config.yaml
n_layer: 15
d_model: 256
d_expert: 48
balance_bias: false
lr_router: 0.00119
n_head: 8
head_dim: 32
norm: "rmsnorm"
norm_eps: 1e-06
init: "normal"
init_std_qkv: 0.0204
lr: 0.00315
warmup_steps: 200
schedule: "wsd"
Below are experts of layer 12 (counted from 0) of a mixture-of-experts language model. Rows are named router (the router's row for the expert), gate (a neuron's input weights, with its number), up (a neuron's input weights, with its number), down (a neuron's output weights, with its number) and show model dimensions 192-255. Each number is 128 + 32 x the weight over its row's rms, rounded and kept within 0 to 255. Numbers have three digits each.
Before each expert's rows: "mostly gets" lists some tokens that are sent to it at least half of the time; "raises" lists some tokens whose logits its average output raises strongly, later layers aside. This comes from a sample of Wikipedia text that the model never trained on.

# expert 46
mostly gets: "|", "=", "–:", "'\n\n", "====", " •"
raises: " P", " T", " G", " L"
router:116191092086149096140145168139075113183135144102099081179163133123172120140154110099101112151114100162134194130094179124106099164150160109168200147164084116111149110147101161103152154122128107
gate0:126151073130113119121143125146091098147187159079134184100208105100141197149136100065123124150129067143131117080150154128151099115151160135143097154101069114112187167139144127141170137099170148
up0:100149115100140086135107135116100190133201133164131111159056145170089080106083145117133135074069132074128096195095057047105109131131110129117158072150140134144123130138094146097121123100071121
down0:152125078123135105150102154105078135131128144097128121130158143154157159082097054203111158099166093138153064147167098094167128153103125170082137103097084117151162133127130093163162086149126192
gate1:118133121159142085084115142105122158194115182117165096128115083157151097128146121081114086124131132207085132162175128116126165150108159083107118116171106091180124155087134078111108147114114086
up1:144142096148182139144154095178135128132176107173185157136098137193105143084104163102130157131144090208150125104154154097166130124135144124144108106151132085116126120131168100096109141095086185
down1:104137132123131121095127102121149113165052148041184139152156122152127041168126146119104073164094145162142154131118162139157157142127136130148077107133144157075162092085123146094138165113119187
gate2:141190140104104122148187066144114107130070139157156148114100086131152119097149185128108149129178121155131154130071070162106131164137114073093079138130181156166135050105116161144154174135152136
up2:170124145159134144111159135095100184162130108140094166171164104089133177089026125129108148090118126108079162096090194156133129166122116164105115180095125148149114115119158144096145152092097129
down2:150082139100141147148089139143159138156106141149109181133198096184124101078116140142084176107147098136111087082138153179178124108098069108120123115141139123147122149085114102137112103169155068
gate3:182138083100098176105133121118142126121132106136090177128106134114102191093099140129121132141102161144100139096168074147111162062237119153203173137156150148105133148177121137136152092104160141
up3:205133146141100078108126177180172105101133178100080118137152133122046103080179098129151139096062134182140130168093161188138153127113088127130060158136144093137112142135112119169150169127080135
down3:095158095121131133115147119156111144107166151117141092162188085143102161109126146114080093144127132174117195088064137158104124161115161108093144143120116106130136133143122140194128154103196128
gate4:161101159096183118154098106112125115116178084136105147094130170106125135167126120148211139133196113145196144133114118149130129135128159191109112179121094168137104133156103122154150136109050103
up4:111132132127205127109148132060146132071155135155139147153180149119134150118111125150131161165126149127143121115140169175092130160071105150155206163144121156165157145104091138126134206123130157
down4:085132107129109147124193114144084116164114156147130145135151155108097132095165144102101109118125092170096083103144133128155148165161124133130149082107079094200107089141149137112160112096097134
gate5:154113116124179082175129143126121118204106165124190148075109074095099122155138100106087095072115107130129090152127114132121087119103133165142137142126115141148122145151153158129091089162108107
up5:133129095103140167103151078115120103124146109112118094121077151134137113062090115110092119112052095119129132154135140143109151151181087143164080118114137137129213175086070154126100121114094083
down5:086145120144106184140108126182120179109169061153136091074141116161130094141129118130132152104130114142118197108060106117139167131151166115113155170132181134162179125115130141158172075132145141
gate6:138123161152105201121098097187128127171060155110139166037124092155140131096163119128087129107144125102118149064114141115158140210142148152138141099146126152135115155060104139094139096170067102
up6:182121071120135175140137190147128105119153123103116164142089160119119096173188158100159122037149096102097109117129139122117145150157122150151147142102118127124149128128188092160149126104117152
down6:177125125144108154111091104133093138137128117129120113133065094143087104083115133115135152108123164167167110162157137097120142129157184173118110096109176134125133091117093093151156092090111106
gate7:114244092196162156089119144130127167106161115086108167133076112113097159192152138161117109115123132149096142118164122099133139126128131149097132129062120099122100141129074102149083157164065102
up7:131103139150126100123138114069079071143161155103087116102137152064144189086126136023175100078155121139154115124040162130149111142120166147118128141143096121157082139170132116135144125125134128
down7:100130126164112101145165144100112127143086081185100072118087085129175138123091142106149126113150064099178115085138119124089115121115112148124116093121106115109154078128066147098088124162131174
gate8:110145128138111124172096137057142139127185176114135105129115153119156095143116158131114091117088212108190167151138118110184120123151146107180177147194109146163119110086104147001126167113105193
up8:101105144082071130150124165198158112115150090100146144065146131055170079180190169101100070105153123073142155148102101125167133094161107149108115096105162123149152105130192084131111122153124137
down8:160136026134136140108131123064127088089109120135123157130139120060116160136135097185104108119154138196170132143135100145106119138135136157124133161110097163120156126075135110099198106106150139
gate9:102112092121141138079113168117138128132145113129136092152167101059154096143158123122130100097057161111113177104125084129082111143137090171144083107177098097146167121115145193141134100133116146
up9:071156137124138123114110152118113218128123081031158168140096162105111183079116073201116084133147101130109129078094110129188088071111115088115079113116143063105161113157196160192185162164152089
down9:126116134170148133118124128167116124122144119156123139172160149121175156120106123128108133154065162153105142095164098160128121091112135147204127196125164121116085126101166134067187124153152067
gate10:127134098078110118107122080172141155098125117150069109088179155084173134126078126133095141123118122160097139109209127125155118136122117095127117078126125118156131169146117099093096159097132208
up10:138180120054138138112144107112130116133131083098108102176153141107141143141107140143111063130128124110100108000092113159097151095113160084138136098080106112174106157117115165113097172121154102
down10:100151125046161145102112100196114124121120160157121166118140097082131108098066127119143102142097169153125129103132141186060104148094158132102131084111099108127122095169103123135159200199135155
gate11:118167118122106205076156145175056128117143135120125143187149118173154094093151154131087161107087067133146147129091110115143197084136151106125152190195135089115105169100129098133151096059156189
up11:139090124157032138078166159150203113155092116154100111152043156108129169138127090092192087169129100093155100167118106150088138122128099078132125093123148150125127121110110104147130115178142081
down11:063163113135088163104147186134102127085111092179096059105087126140109113097112131116126094143111078132145093105112040127155076103128163153112180121095129128117134123135098110181142155121111142
gate12:092107130126142120136130161131090148050096141104164114142144130126117107084175128095130132188135120123181133100154124154146124097093155140073077117107120158175194146143094156120145140198149117
up12:144185131137109149132131124117166104178082148150108141131121154116199116063168097142105135176141139179094166130153170111214150154139148151144089144153144051099136200072100110205085150144108158
down12:118155133145103121150123119131054162144108191145181111090146102188090131100096091126149171116188106126130127119136129140097134135114157190154077079155122131118163144180080101122150108145121108
gate13:128137093101080103160140093140162104106125069164123136157158068152115137125105118104156097139130103116071107097143106187147147145126124149162160178117102129172129068183148118088085086131078158
up13:108061065140119169096164120150117150147170164195148152130160120157173106154127109121140157089128116160153142054072128166110172108142199055080168122131108130094122077099109165119129104148101116
down13:148140052134144086113060189155111135124141132116146194124073154104147105184099077149220107131063153109133124153193159109078086081120091111128168141111142117116179161150153093158141134171179126
gate14:162136084113123131086098089164090145136136079103109188145148143120193143141099148117145137163153141171098107094147113080190084098099124146107102143154096158131128156132144144059108157055145154
up14:169134124075112107156136146115125119097127147059156116115086198116136127086092129133100200147168155103113137168084166133134150124115151133152089096086103163112090170093195142118083086142154133
down14:119132088117163118137090133176142093148087156113043088190153138138065137113179113059138149119090158146059182121075146118068100146114153179145127118119085174145110148166140136127160114172163149
gate15:099119147180116120053206137148120176100111056069100139187122085131116178134189151120176120176205115115079116121083137151119168117112107123099087076115191137138157121101102149121093137115114158
up15:192134131101172141161139131136186164156134079108195180135148127137086111091191124138117120126120162117135123206114130120132160128169144139133128145137100150157093136081116188165139137138124147
down15:113144153171071104103154110086175167103097127110146135103119123113127158147138135148153122088084156177133132126126123090078163141143155104071081152156154165141148077089131062149157073108126044
gate16:159081166192122113076101168134136181154117151129146103157152135103117111132165086178108041113112140144111069176109099117088136129118095166110121173131120150156103186125082128158103090144120136
up16:116064163112122119151111070104178173115133154086181081168103157147143204170150126102114116161169094180126105156111174115128123163156121183067164103100125115155164068144088139157106156112138121
down16:118170117140146121093134152114089134123165139116094084122154097127149132163103144151107104114095119122205167148100153157081141060152104152135146105159102119090174139200068143159135149063153100
gate17:145110098142125164112135157146099094137104074160075184196151139092092203075147119135090077119133136060156114141149174135091117098096094120130143164148128091092119124121133100160143114146151131
up17:132065097177186153140066115112130117151091115120073168078099063120097087141143112131178084139090149149115143107133147097138114093138114106120115092127147130104122154099147141161101135179115145
down17:106183119085119125125109105135081102142118116160179151100101135171162052152108075166175103071096128148129062086085156123142084149094143142112128174105103181131125111128111105147141160124169106
gate18:130090138101146075114112176129105123123155137122123080124156096113120114127077145142132152102097144152087131086138150123124145062132107107181036078160090080102123150090155149173144086129163137
up18:129112141135103080086146075220109160107050126122124117140147124117090107166158101132145085194157112117188146145161161119190158195124173140103114097119157161151160095096119111140091095123145107
down18:097061168132079150084128120108095175088116166130152130085087141078110111116150170126151097055114071117113102140130138132140149201086143157157106095115130115118123141141092122157102125093132154
gate19:150130122147094183140085064156080157154094114069067196117183160089115162139113130136060149191096201074137090116145158160150099164149069079146178160087119152108183136115127095065109132130116159
up19:066104132125033099108196148114180165144233169083250126144089105134114128107141072140123133098156147126177132133160162120095133099116063113145157149139107127131144106144182124096140122109122123
down19:141110065112122154113113172137125124172119137154160085088154164218105058104109163155192123065151113168133120147091202090112136146086173127106111102140110083104140159162114204174165119108117081
gate20:163105194099154115067147109116155121147122124154122152139175155148103122097122111120141108098125151142096138090113153125095135115129153147146118150173149161087132127108050115191136121129111135
up20:073085116178124156105148119082134063159110112142135102109150112128077096117104119115108092158156190132100149057159107099127118135124090117166064073140097125097135162137149085140119130107129139
down20:143087129100127125112206082150108123147133150096105089119137132105168138161133096120204118137163089137081098127105135115130135204151161103148171150129099143133120075101150107134180092166096122
gate21:130116168130138127158109148119081122159106090185060124152130117129103075129171118098178117122141144175076196162088099133159112134176100134151151089138118065212170132128172140094103154129138135
up21:148157120125110088121197137171149127110173164148093101153065087106137092166132156081137082100139107148156101080171116101116094127118107116176115090135162084128130096090104120129190145215163114
down21:072103134075095063114119161140095143135075094118065095140115126162097128085145131171134101173095115126106139118103179122107127140103154138160171154167045146173136139193164122121110093067091114

# expert 27
mostly gets: " However", " •;", "–present", " Additionally", " Meanwhile", " ago"
raises: " |", ";", " ", "\n\n", " (", "\n"
router:139166154162174064154101077120094161064081099139107046194141133099122196166123149134185094148141127143140191123130153097085202085155114137095136091108116138104129108189145114125136163102126114
gate0:187126110131133167109139165109180116099101151103098052102141158088103111060142110178154081087104121114131149132155128162152171154131163169120133127173114128150122132171110117144103112071042203
up0:159085167100178101096146147102110151111105133117136113112087161129137103084098082095161159061097097148091118175183152145097191170087097105147106142123129177099087117162139111128075103130084119
down0:093098101112147101151100114100122145121153121114118152144156089120144143124196096129102154071178129136113091152086139143090174163138038100147151135136157093161124134111140111167140083102166066
gate1:156087116161164184094145099128157150150051148101126192110134164156126137094090097161135187107151111132153136148127178065161125084141138116086148113183124120143129108153090112183105056114152104
up1:114117138152114118169101093143141113165162151196148085203133186118111125154115139142134149174129120129171128155106158141146123136144156150111146110110158118122073108136053103135075120098094105
down1:156142172102153126158109124119146146107150099173134117113127186189121173114133110108102127172138224108098175122072108118098145120155130138090166132125136122185115061163171116066124128112118094
gate2:186147116114134098093159137140082130167082121103153136123183114170160139099150130119105139115105094128178138114098088160147083149175153149146124172121122067176137166109070135147109096092150139
up2:138058111106121130095129140091163108071128123118174126172132166125116153120086102129087141136109111169173093182053180161082140186145080083172083105097097126087160150174138159112142172114125077
down2:148146067130116136106112152110107155136014134106061131156105129101199114138141139137179106194146161172116090113141049091144087074107119143071112112130159157162136133071126096101146140136158135
gate3:121147061162158129139104123155163115080141105164092144147118158083142179111151085143137101149134062164134104117116149131146117129151132165107068103049141171152184154079160115117130087092105102
up3:168198171178100087125130158086106112144132099144119138147103138120170137189200104162142117132143150132219077135113103173156134082071199073100079162146117097075100098138100088123113090126106145
down3:135210128174109116123137121136138096101099203151145108158140134132084058133086078125131166158174126103150131125119135101122131105111191077067067115179172161121120129138082158122190147131140031
gate4:070147147037118119146088165130095156137187108132109121121106149217145118185161151103119142163149129079166178133053108123128094098106181130136098053095135137122136223149109123104157121135137155
up4:113147180096081121130157117168105168108146133143108090129140091127135080112167121046135144179047185092096099170107104096141063161139116148153110112131114107091180161117104156110126107166155102
down4:120136104139117114168087181163118070139109104131117110103159130072116090122094127091124134136133117069095146159142178076165100169096134130141141128087158079153072145101119109126096135092092062
gate5:124167194126102157130087120191065103132129161143083064126113097104133098209096167121101136127087171072082121126159182099120078121165188173119084150158116120116119151137175125096074114138137144
up5:106073113143135151135130134182149123031106094127109140096153091154125137123108195161132137172104140125151127207122133121093155073109126149150119117116130083104125111130159113127138077084118177
down5:120164184144101108116103131168084118145153106080091150149148143148101100101179109135075113159151153147116100155107105182134074083158111149151148155149139122125100108166157094102096134109146128
gate6:138131116121120092125158162138127126159093074177136153153156188151134149106166067184066153094094136148152176115139086129138177147126144156162133122095129135140121180185092130165116112129164109
up6:077128191091162141136137093131098113152164121142160156130159065135129086172111129125184172064118100204064161114133104119160118141136176121187220167141138078117127143157112065093101118121154161
down6:123110172179143079207106134206159134112208107119099089200132141087134113127114147089174088127180104119171110077118081120093146137157146141132121131078153138069106146059106143141140127134104151
gate7:147175127137142108139096068149049144134099122156114072115115142064189140164128114140125072109191111102166112091111126125139173109078146069134152123129132158166132081191111088146107069088161146
up7:107152117128151160124136140099079141081133138165115080096185145173119150155151096115134121134087164142072102074171094140165104133054109125125086151128110156161096103135126133153106104127134080
down7:172096092168083098062138123123095134181205180128151154110045101095156149137155135136141088118197095119193182172101088094114147134102177133144165061163117118082197101074147104148056092083119106
gate8:149108105082135191163107067102103121115131116144118149144107117168071135132099161123137131117174079102169147115144120147120192106146157117090114125181124040134129141135110084098122135075140089
up8:134119123172079149165154044128118102172147164089096147169076098133123086116109102158158140149066157089115161137103144107086107104106123066105138191108084168130095059068125100113155161149116158
down8:123118094141121093149136094098137137240127206124160161136129103114168102171090138114116139121170145135173147138131116123118133129134099126078156103165089173188078173171125114120155132150126117
gate9:058124085141203141080107152195127113107128098103188117104176215071117157159121131182121144129159103141207117075148163164130131132154145104207100093122128180142120192088079108111135125119160098
up9:093154072089171166103074175141066137140152116100161113155192085070167097131126064114135153142095077178175162118133148100114140152101137123198192096085139145149136133097140172108131103123116134
down9:147105151120145124135139146144112145138151098113115114131142093067143173145154161131045159113130150116146132099087121162143204158184156074116112210093134186097121141086082142155212192141150078
gate10:065136099094170110066115167126185191105149204177057180171031127112137126115136115089187065145109109133143117133081145145129149104106151118103162109098133142181092073116128111123141113168127155
up10:153063098043091144164171131103162111093110118143159142076107114167092122121126095159130162077120188183162094142120116098127108139178128142103108130179066088138175148177153103131128091066091124
down10:116114101186083099211051118126134199102121110114176151101144148101142211107183089149087152136163149148133110126034142099159098137128149119176112114183095125084154143138152121133120121140099104
gate11:113089144098142120079150155138120156101148160145150103146176126108102200087142170082076137148113152152097166165073189100060099141157149062127116105111148095136116153092110135159079144149126099
up11:103118109166126163121148155128104106067156150071149154209092071098122153133103110111159137059115168123127131080138112127125147082205162129152121104152080062130159128131132119105123160149125045
down11:168125092139141133098146153108179111056148069097165204145117105113094064114121149142102195103129103155124111106074159189136131130094088096105139083164152171158114128135162136094109142139100103
gate12:132106095116115142175111102144172134144091123135121100132156121158151186153141125177142123093086106092118112089161169202129162156135174126141150203086143097149157104160077154108118128119063130
up12:141146159186149140140109126112158087137107120090172157095147156094181130102106144142140136156154084086117107087140139108143160096124139134141129172117176087079115127097200177123121151116140127
down12:071163100094114155111145082151173176187126152110162115137173138088145109093135137107131100138165084067138104145157172070147168172123111145117170128048110109120166114152134127132134105098116170
gate13:135094121121137107066117077192110116144127133146119096097136131169120109119094180112186183117129096103161139052186115144076138112149124126137179140148147051090120126113115152129141127103137122
up13:129087110117137174088152159157169131156132120110141099191167119114079121097210169068142152080195109134139113255096073136130087183108115057124187121194147153121146159128099146137128134177118165
down13:124162138131098151098144111106145105107124130114118126138112156186122117146144148111203117178115138118138125083122104109124148165107062120134103122108140180128130103209140102136121136103151128
gate14:153078123090110154108142125146088078110155115118146108101152132115163114110134092164066158132122141091057102174058122031137125108079126145144087122150214117146138100109129124129126094094116136
up14:075131080147123103166072146054108134141133091153083130158105090125126127120169056092120140122125133106187160083117141145091152135126164139134109155164159141141124135106085132084110141108091164
down14:133147086183158093148130119164095112191091171148156126178174128131129122220153187121112139086184221110229145180151112135122116139180089137135165104195173117126140135108133068121131118116121113
gate15:179153070132132134117090139160128174109155152121107159103098149033096190145132082116082121171157126172128109134158137118141162136160144146111146120088123113102159108094115137130078187090097174
up15:151100149109139146094123150133146139119133117105115109163162134136144129139155079164145158115143093131099176077123098142065106160091157042141079129171167132151173082052136043105094063222142089
down15:091126085133122085153144175124125112151120113142093089183155088120141122116123126071129078125151139139179187132144079045135128142101145081127191169124111132141123153170075127109115171139067106
gate16:122205146171125101089174116118132100103114154118128082102145135074091101188101107167130091126103118161152184158123070122136172184131156171194101053091162099117100156115116117111075075146154174
up16:109194133133128135160144083089131097160102151122161098120154161092068126140079094104153111122120078101094192108180138146147191178155179111145120109089062101096158123122155148063143119101162156
down16:097123161110126134138092082114134146151115150160196181065136097121096103164097144179098078132133135151082109178225136084118154123130121128167156115156119146149197109149117105137130124118088101
gate17:133086130102110101118183140095127139088162119142157124152190106159087155131130131222101145141068120148174111158096138107129084154134191106101138153114091092098166062091161105098115115166154116
up17:120175168096108136148115111146120211170123102173154081164110165086122134107132197119145125088143099120142140138122140151098151165091132066104166087134137123098153175058125031104091162128112138
down17:069150167152139118098160137163098125129145143123114078109105094193172098164126135097145135145160147150166140126146172128121138088146173105165203116076108132137088125155188156147130170121182100
gate18:148155195146157146128141154136133139136099149144092095179155160147111127161189081146122111142113119172112131043097162105154127131100107146100129143132061096128096124045059105142097116093140133
up18:104169168142172105194132120239070163105120151145091092149145099107126166184122106131101148142098122160073105118115109110157129190096128156127135159124113164132087166091121158154098175098147105
down18:223096088113123127115135084125147165134143139119140172118110161161152145137097098103104156110136187090146067142103115135061090172101148089104175152189088168138178091090172126082123159105177186
gate19:148113122131106100130165107137141086063150078084116193057130178130139135145150139183147122121178185155117217113132110127163113140137082123110128131114138155148117132178104101105122117145104137
up19:215115132125113149142143119130122145142091132124165082112106099086115137061069083100129179148183125089153156133123139136118103125064081198165120159165124134078137114156125129104089182134127102
down19:138071129076167119106142152132163118167124126138078151128165171140115093148131152123039131113179158164106072114112174048133148113093079149122128208069091118131119228146162150157087145151129148
gate20:099142173212143186084126110134093147111123144167118130135114145049141128117113113129133167094081141130118138100153141169166150131125140119139138116110102091141144126170112113108082120088089108
up20:049130114106175142119098152119109103151142083177070186178129095172135093112077118086107098041122101193186090176107174091099090109082114116098070184168061113085152190145128133110159157129116122
down20:106124115151075220111126093135169155143175153094135113113137105152123115139124136132128129146174103162130137092105139117132117137064115146100063147137097061170139147129145054144148139186153089
gate21:151134136138112126119099130119117135172155177155188123135163209096102172175102066136150139096091118121095119107096150122143084155107161091080103141135125143062161145161066098183186136139057100
up21:201084159124129149117142121098156148160106116086134167132133095102064130068126099173172150130130068132150165045206124075159173159138133179158143172162132127132148160140123212108132204130110149
down21:119147145093113151157144098142144116085063147101120077110142135099147113155132141106114159127116115060173213127145123099149126114113146117119145153130155105081148198109140085158100137082139106

# expert 91
mostly gets: " Succeeded", " Jul", "born", "Scientific", " Animalia", " Nov"
raises: " ", ".", "/", ",", "-", " |"
router:119089092120119093132157111188147182142135090132140100183125149080157128150167142125164053098173119132131135157090218160141156069152121130125138084134128100131135114119099091161116087142135143
gate0:146114169081128135143112158165101128171072104135103118096109135124115142155151106097088117106234109147131106167163147146149135156107130171137146115203125116097079115115128126128102117095104115
up0:139151127121103187172127125179084166087130172125116075142145144149051168095162122159105172169171174124126137171117123117095052129076073098129142127151110142111175112130116146175155088120099105
down0:058110122135115118111132124160139113137138078151125130202106066084111072132164113152088112160181185142155151084111147197113154127057114099122076090134155106118128137175108153143128080163132159
gate1:105110123115148134124160149141107121124110156124160146054077160148045163123191075102114174161137173139169147126153176156110101155177141120108098070126124222136099085117101159170160139134208155
up1:125146107134147166164126178176037151120143072128151142131119150189115090129159133096099118147103111134078153132132120123118094087132141158227128158121136125159111163117125138114146171135102104
down1:167186140221091169136112144081085116104148148102112124169077095128191116138122108180109152136123120194095161118139100121100141114118075136149120147065140214134182135118122187122169118119111122
gate2:023103135097145135165155103158111131150171114089138160146188126143134137147151150176144075094184125146107125133125133137168132141086118128083129146105159144170189070118093138108104100189100093
up2:142048177142115099069147144161126111149128089125153165105134157102120099144184148144157134113133144072119142100162125130076139106124130109163145171122180117102131104128154173108141143067133114
down2:109119151077173135126153069099132134121136113157097140133135180161067126147152117122170099139120111209096120107081134102151158116121156158100142132141097159076129129122196148084097087103181133
gate3:179161120085113166092054098126102109141084146143156117152126152113122157102105116126175155097145143173082081169064131159101138116066131118153145156184137048150182166168164170177168158178096135
up3:089118105132093074053124164113128123118142146118184099118124127129097063144135102165175069120100185120145167131116111136139104133124096151109130169150133150124129144173148183112106101140154119
down3:111190135157148096133082126086123106119187105111192152158155081148107102156108144153150113127142130120206121147125192139118113134173147158059130162094136083183102098156104122113110111106117125
gate4:158106123147107127093153118133107086125112121124094103145120121171123110139158122157158141105091091101104132160192173135142151136151144082187120158161139125120095100104163138158108141155147151
up4:080150136135122151140110146093177119167173130128209133124108152161140139118147131140124145113172151136064141125131138123104140127141147150115164036176192153147140152154157141138164111158131173
down4:086165150055128075125106089106119174154127049130153114115116073083123128165116139126141150138091148045180199111129141127131173180130169107099128152062128139083103183143141109153115121163164121
gate5:134216159169136149122071131123093141122095173177056073169122121107139064144137168137145102091135139084136120112062146129152146146120142111095091151114180092108116178141088122161111135106141128
up5:148135112073176138072208139118088160116092137128141093112130178120074130081149153173116162122132136116102114146153121160152158160118134099116149110158165081109101116098106069141142137152106161
down5:130095165145148132164202103139128080114164118095159107087117115168146100105133135103209094123158134135138147170174108152154130108092115078198138195107167084087117096121134152179113141135163096
gate6:165138151126191165146109169144108129103135149110166114077081098193113178124141163150139144114158159165148139185121139152206109169111141180134152152135147162085173165035146109163158083176170096
up6:118113102138102137103114171123094159092136140132150099105128177107144153133174108135086188104112096167100205164162111149126160135108074138126146176134152187171120192107091147088207161133142162
down6:095132100122144154121093127163127144132137100146138098116140084105049126115152065125086160139121164147091104145171087100196096141205096137163094156144159114147170149108141151096124121165131131
gate7:085104126130088125156085097119123098141144091133096124187113133120175062142130085152193100135131138141145072161139120130156084102112111099125142130021174135211138118115133187087127127095134145
up7:166172147102107157123138143082133167135179173123160124110131129112135144145154098138149121172151153151115115191129076141155068117137192109136188147153130121165182122111097117170154122080125086
down7:119118157124076146092123189120102163146129103143081054134132150129119109133076187157113063104112129147145125088135191109172144115150135125125140144105155133147143136160093101103185138161145133
gate8:172116115123099130106095152076133130135158185150130078150092108158093101137155186170143132062134107167135148143165126127154129115096100148134119145189101199100157110142102210169140113105128168
up8:097155062120172119087150123132087158140149130120118127175152098070131103154159138112128117126089139156131118070124127109080104088124182146116168130156099145137110138069136178073175122125131147
down8:175147150101135151119186108149138128148088153201134156170110128103160095091131121118108150165141136152146126126113058154131122103140129183147091160092102103075118156107115101095132212060167205
gate9:150115109144129165096142172091105122166137101119105146164127114208133152106122118125130086149077080192152106095130107167118126151102139150136094135177094161138089132100168147112103086115193102
up9:150103094130146167088128138075151147140128164074118124161169187185133134154117117106117169167172135116119107094166186154177105170169154120103099124142155139131114138126119082086082141088100065
down9:153097111104153162117134123132109147129070120154097084134228170194140094152124175177153133137172140117176135123149130112083151117118110149101113124176184101165137128111127093099132051186142080
gate10:110101134111145095032141183136124092126115106149088146121144176161140119164138136118104091184152198171087144120143130095161200171118117065141140112133086132110193089077135109133114158115134171
up10:120119112138132090100114115128108166150103110096156134093144145153119184142178134130116119156097115088161074157081121127129132118180093111060120175140105141131082069112125120095184156099127100
down10:149172064101162085128157141187132147099113093105105128121176164149097144107152148215123175130123132122078136132153192138134102129157121081118148092037120140068194124152125074121132126130085166
gate11:105161107175128114133092130117183106120103108176169156110130127088212118093111086168136117160118107107118091081107117083158128102106094124155117140104123127134089103117112101148149120150176128
up11:115087147129120086127085125062117106166064133136120097121099121124139098127137120163078123089148164134138167173130128109135094163159138206156095139068080111130090141095118178128106115110144131
down11:151109058147106089105110129140141086102128119149127104072095117137075080077118163191063123122140133113154182120081101182076187197131169134142150127121138172072155154117147118099166121071069150
gate12:137135109133157135162149112135130126103094114092130185187084109110161138171096137145150187057158126212136159108138155134133134126127139037088113116128141079195137114133191140098128169105164120
up12:137133143142124127097130152167127136071134106110130138143110123132112143102103101170072139144167133100150137084132112081135134095134138086098140073120149070133108138120088111148128119147132077
down12:164144136130114066102134138102127123189184134097094087142145148172108192105082172134128129123121143150114135138155166106058138122091114131181156163076087098132174104145120148131168110134168174
gate13:129149072173150085116171127074124132140106106103151141129157094084122118117156087120134148124052117192122071157156146100063108100094067135098110128148169122068061124096128180124144133126121152
up13:125102178129132129143147121127216107154160121114123170149152137126123145129080097149170063151112166097105109147155102078162152142115141188194083077183144187091166096066156113161120140116117066
down13:141159145111152118119106110085137119179126104151093145119136123104101157091119109136098086140141127203093117070136086128115091186147113169179080130107094122080167095102092173156143142159165136
gate14:142172119141134140103134119133159117140133172186183157124106131063139092107138137152154128066090073167097134123122092122105111171107134125131141114109104141153103136112155180124127043105172177
up14:153159112108129137074180091075193097109111110155120044131145118176120124098101127080143167125171174147129159142108117096141138130123119145110093107081132150150196129108065115194169137144126122
down14:090154106156173104100085101055083131154181110091096127087122113093115130102096119108118163165184112220084118117102151125102139123103155156087120129131122109124118100124105115153139110181140145
gate15:117095105108152155125125163151097169082034113121171088194130108134144138160111108124087167105171168157058160129087115126168150110091196129108121136144128094112097117128067119133119133173104211
up15:108081078171098120158122160141152105143123159110111156115171178070088100134131114212141107140138114115128152131135119114166149121129114134121134099155149124132156139082126162185130070163105092
down15:132153113109148137177133118215144115125154126124167137082170140161121069090108122144095113116177154113157134087071123133182160131105128134149096144112109083047117093115171119089165142145128093
gate16:146092115110115130142076176148095079130068119189113139115130078181146118127135094096127145133094082085192174185110119095153081070089132177180123151127184122131153116183096129133116111053138128
up16:159145121145196149119096159108139121125086118108113134102164200135081070137149129142124063142073098038145145143118110105116116091117147116109052103144122187144114181172095125090185119214164152
down16:091161164120144158142115138171149112172131141114131123071115097159120071109203119097138140139113129076149174127126095112201120102158157143118103171161130114109069128118104107069135107104106171
gate17:084107148164157110117141107162144139133128115129122092163078096137147112150123103079143149113076105142137129160130102172120111168133130068110137095115192097102127143098154073152166130090164168
up17:128139170130142162148119111122122151124118070151093138138137136035106094084131110128097084065165085110180137177148164095101137100164105161162127150108086086110132109132142085083158117123144162
down17:153144083119129112171101139123110130116126149112095135129148132167082200147084165129072159117113171132149170188107190127125100144139136168122156099147131102092128118111112116115136118030166098
gate18:131057092141112090121127134166075105141117120116123204101167091152101112093127128161157136176080128123186158139113159082140083128138122142163106111091100126132157106157150147155154134113137092
up18:113180111152110150116133159120113179171108119140115120162076069107113145099048126165131183147145090141147143152108203115095122108097143175085173146067182091108123109162132130191216113129117150
down18:155172070162108145089177120114116098107138147129153159135123166146113126175131105120131156086148147165155116194150106155173082066136129075115126108092146080164111155129143163182124142120080154
gate19:168089143119143152127123146104151145086181110139053117140157104167141161166156102079157151096131108120108157164154122124079143143138150101186180139061123153111167123108204109164158089134204114
up19:157111083119129132122157122146140146166186115145114116138141142170132009111152141176145130181121196114127135130130131146039122148085101107151106129096063108099150098117145154098104129149116121
down19:121144116118139067179169117122155141190079161160148069102085158090071107115153172137134113088156161086142138093100098114056167172168141095096132075095131110133156211099129124109120101039100120
gate20:082180129126138118123105154155151109165123118182072102173120120111143183134068104124141166137069184113104148128130184117095080137166142082112154139093090093092127089033087122089144131145200120
up20:116039152123064125116089110124193156172069203048105126124172133108139102202152108131154162141153146149127130149107154151116162167172158159075072100150141151111095114147123137121180132114131167
down20:171137157139180117069183071160155123154103135094133117091147164168107071161122126105144210178159176180123130103106148118165128133066160127110160100117076174125148145152100100121143119045128179
gate21:146048087127109148147156139072093144081167069130123116091110165149168141170135129148093109148145145116163091169104144092123108163044150156119081058147167122106131214142103110185156136142168121
up21:086114068102071059066140185104144136105155165197094165084134134134141121128116127163093179158156132125138125171117140094068203130186125135212115129182097083087096136146124104138128133113183091
down21:185169166065132133076109123168167114158102108172099194096116106166038173136149117086129121140069134136140084131126124155182134187121099138100158129107131140150096101137155136136108122188118100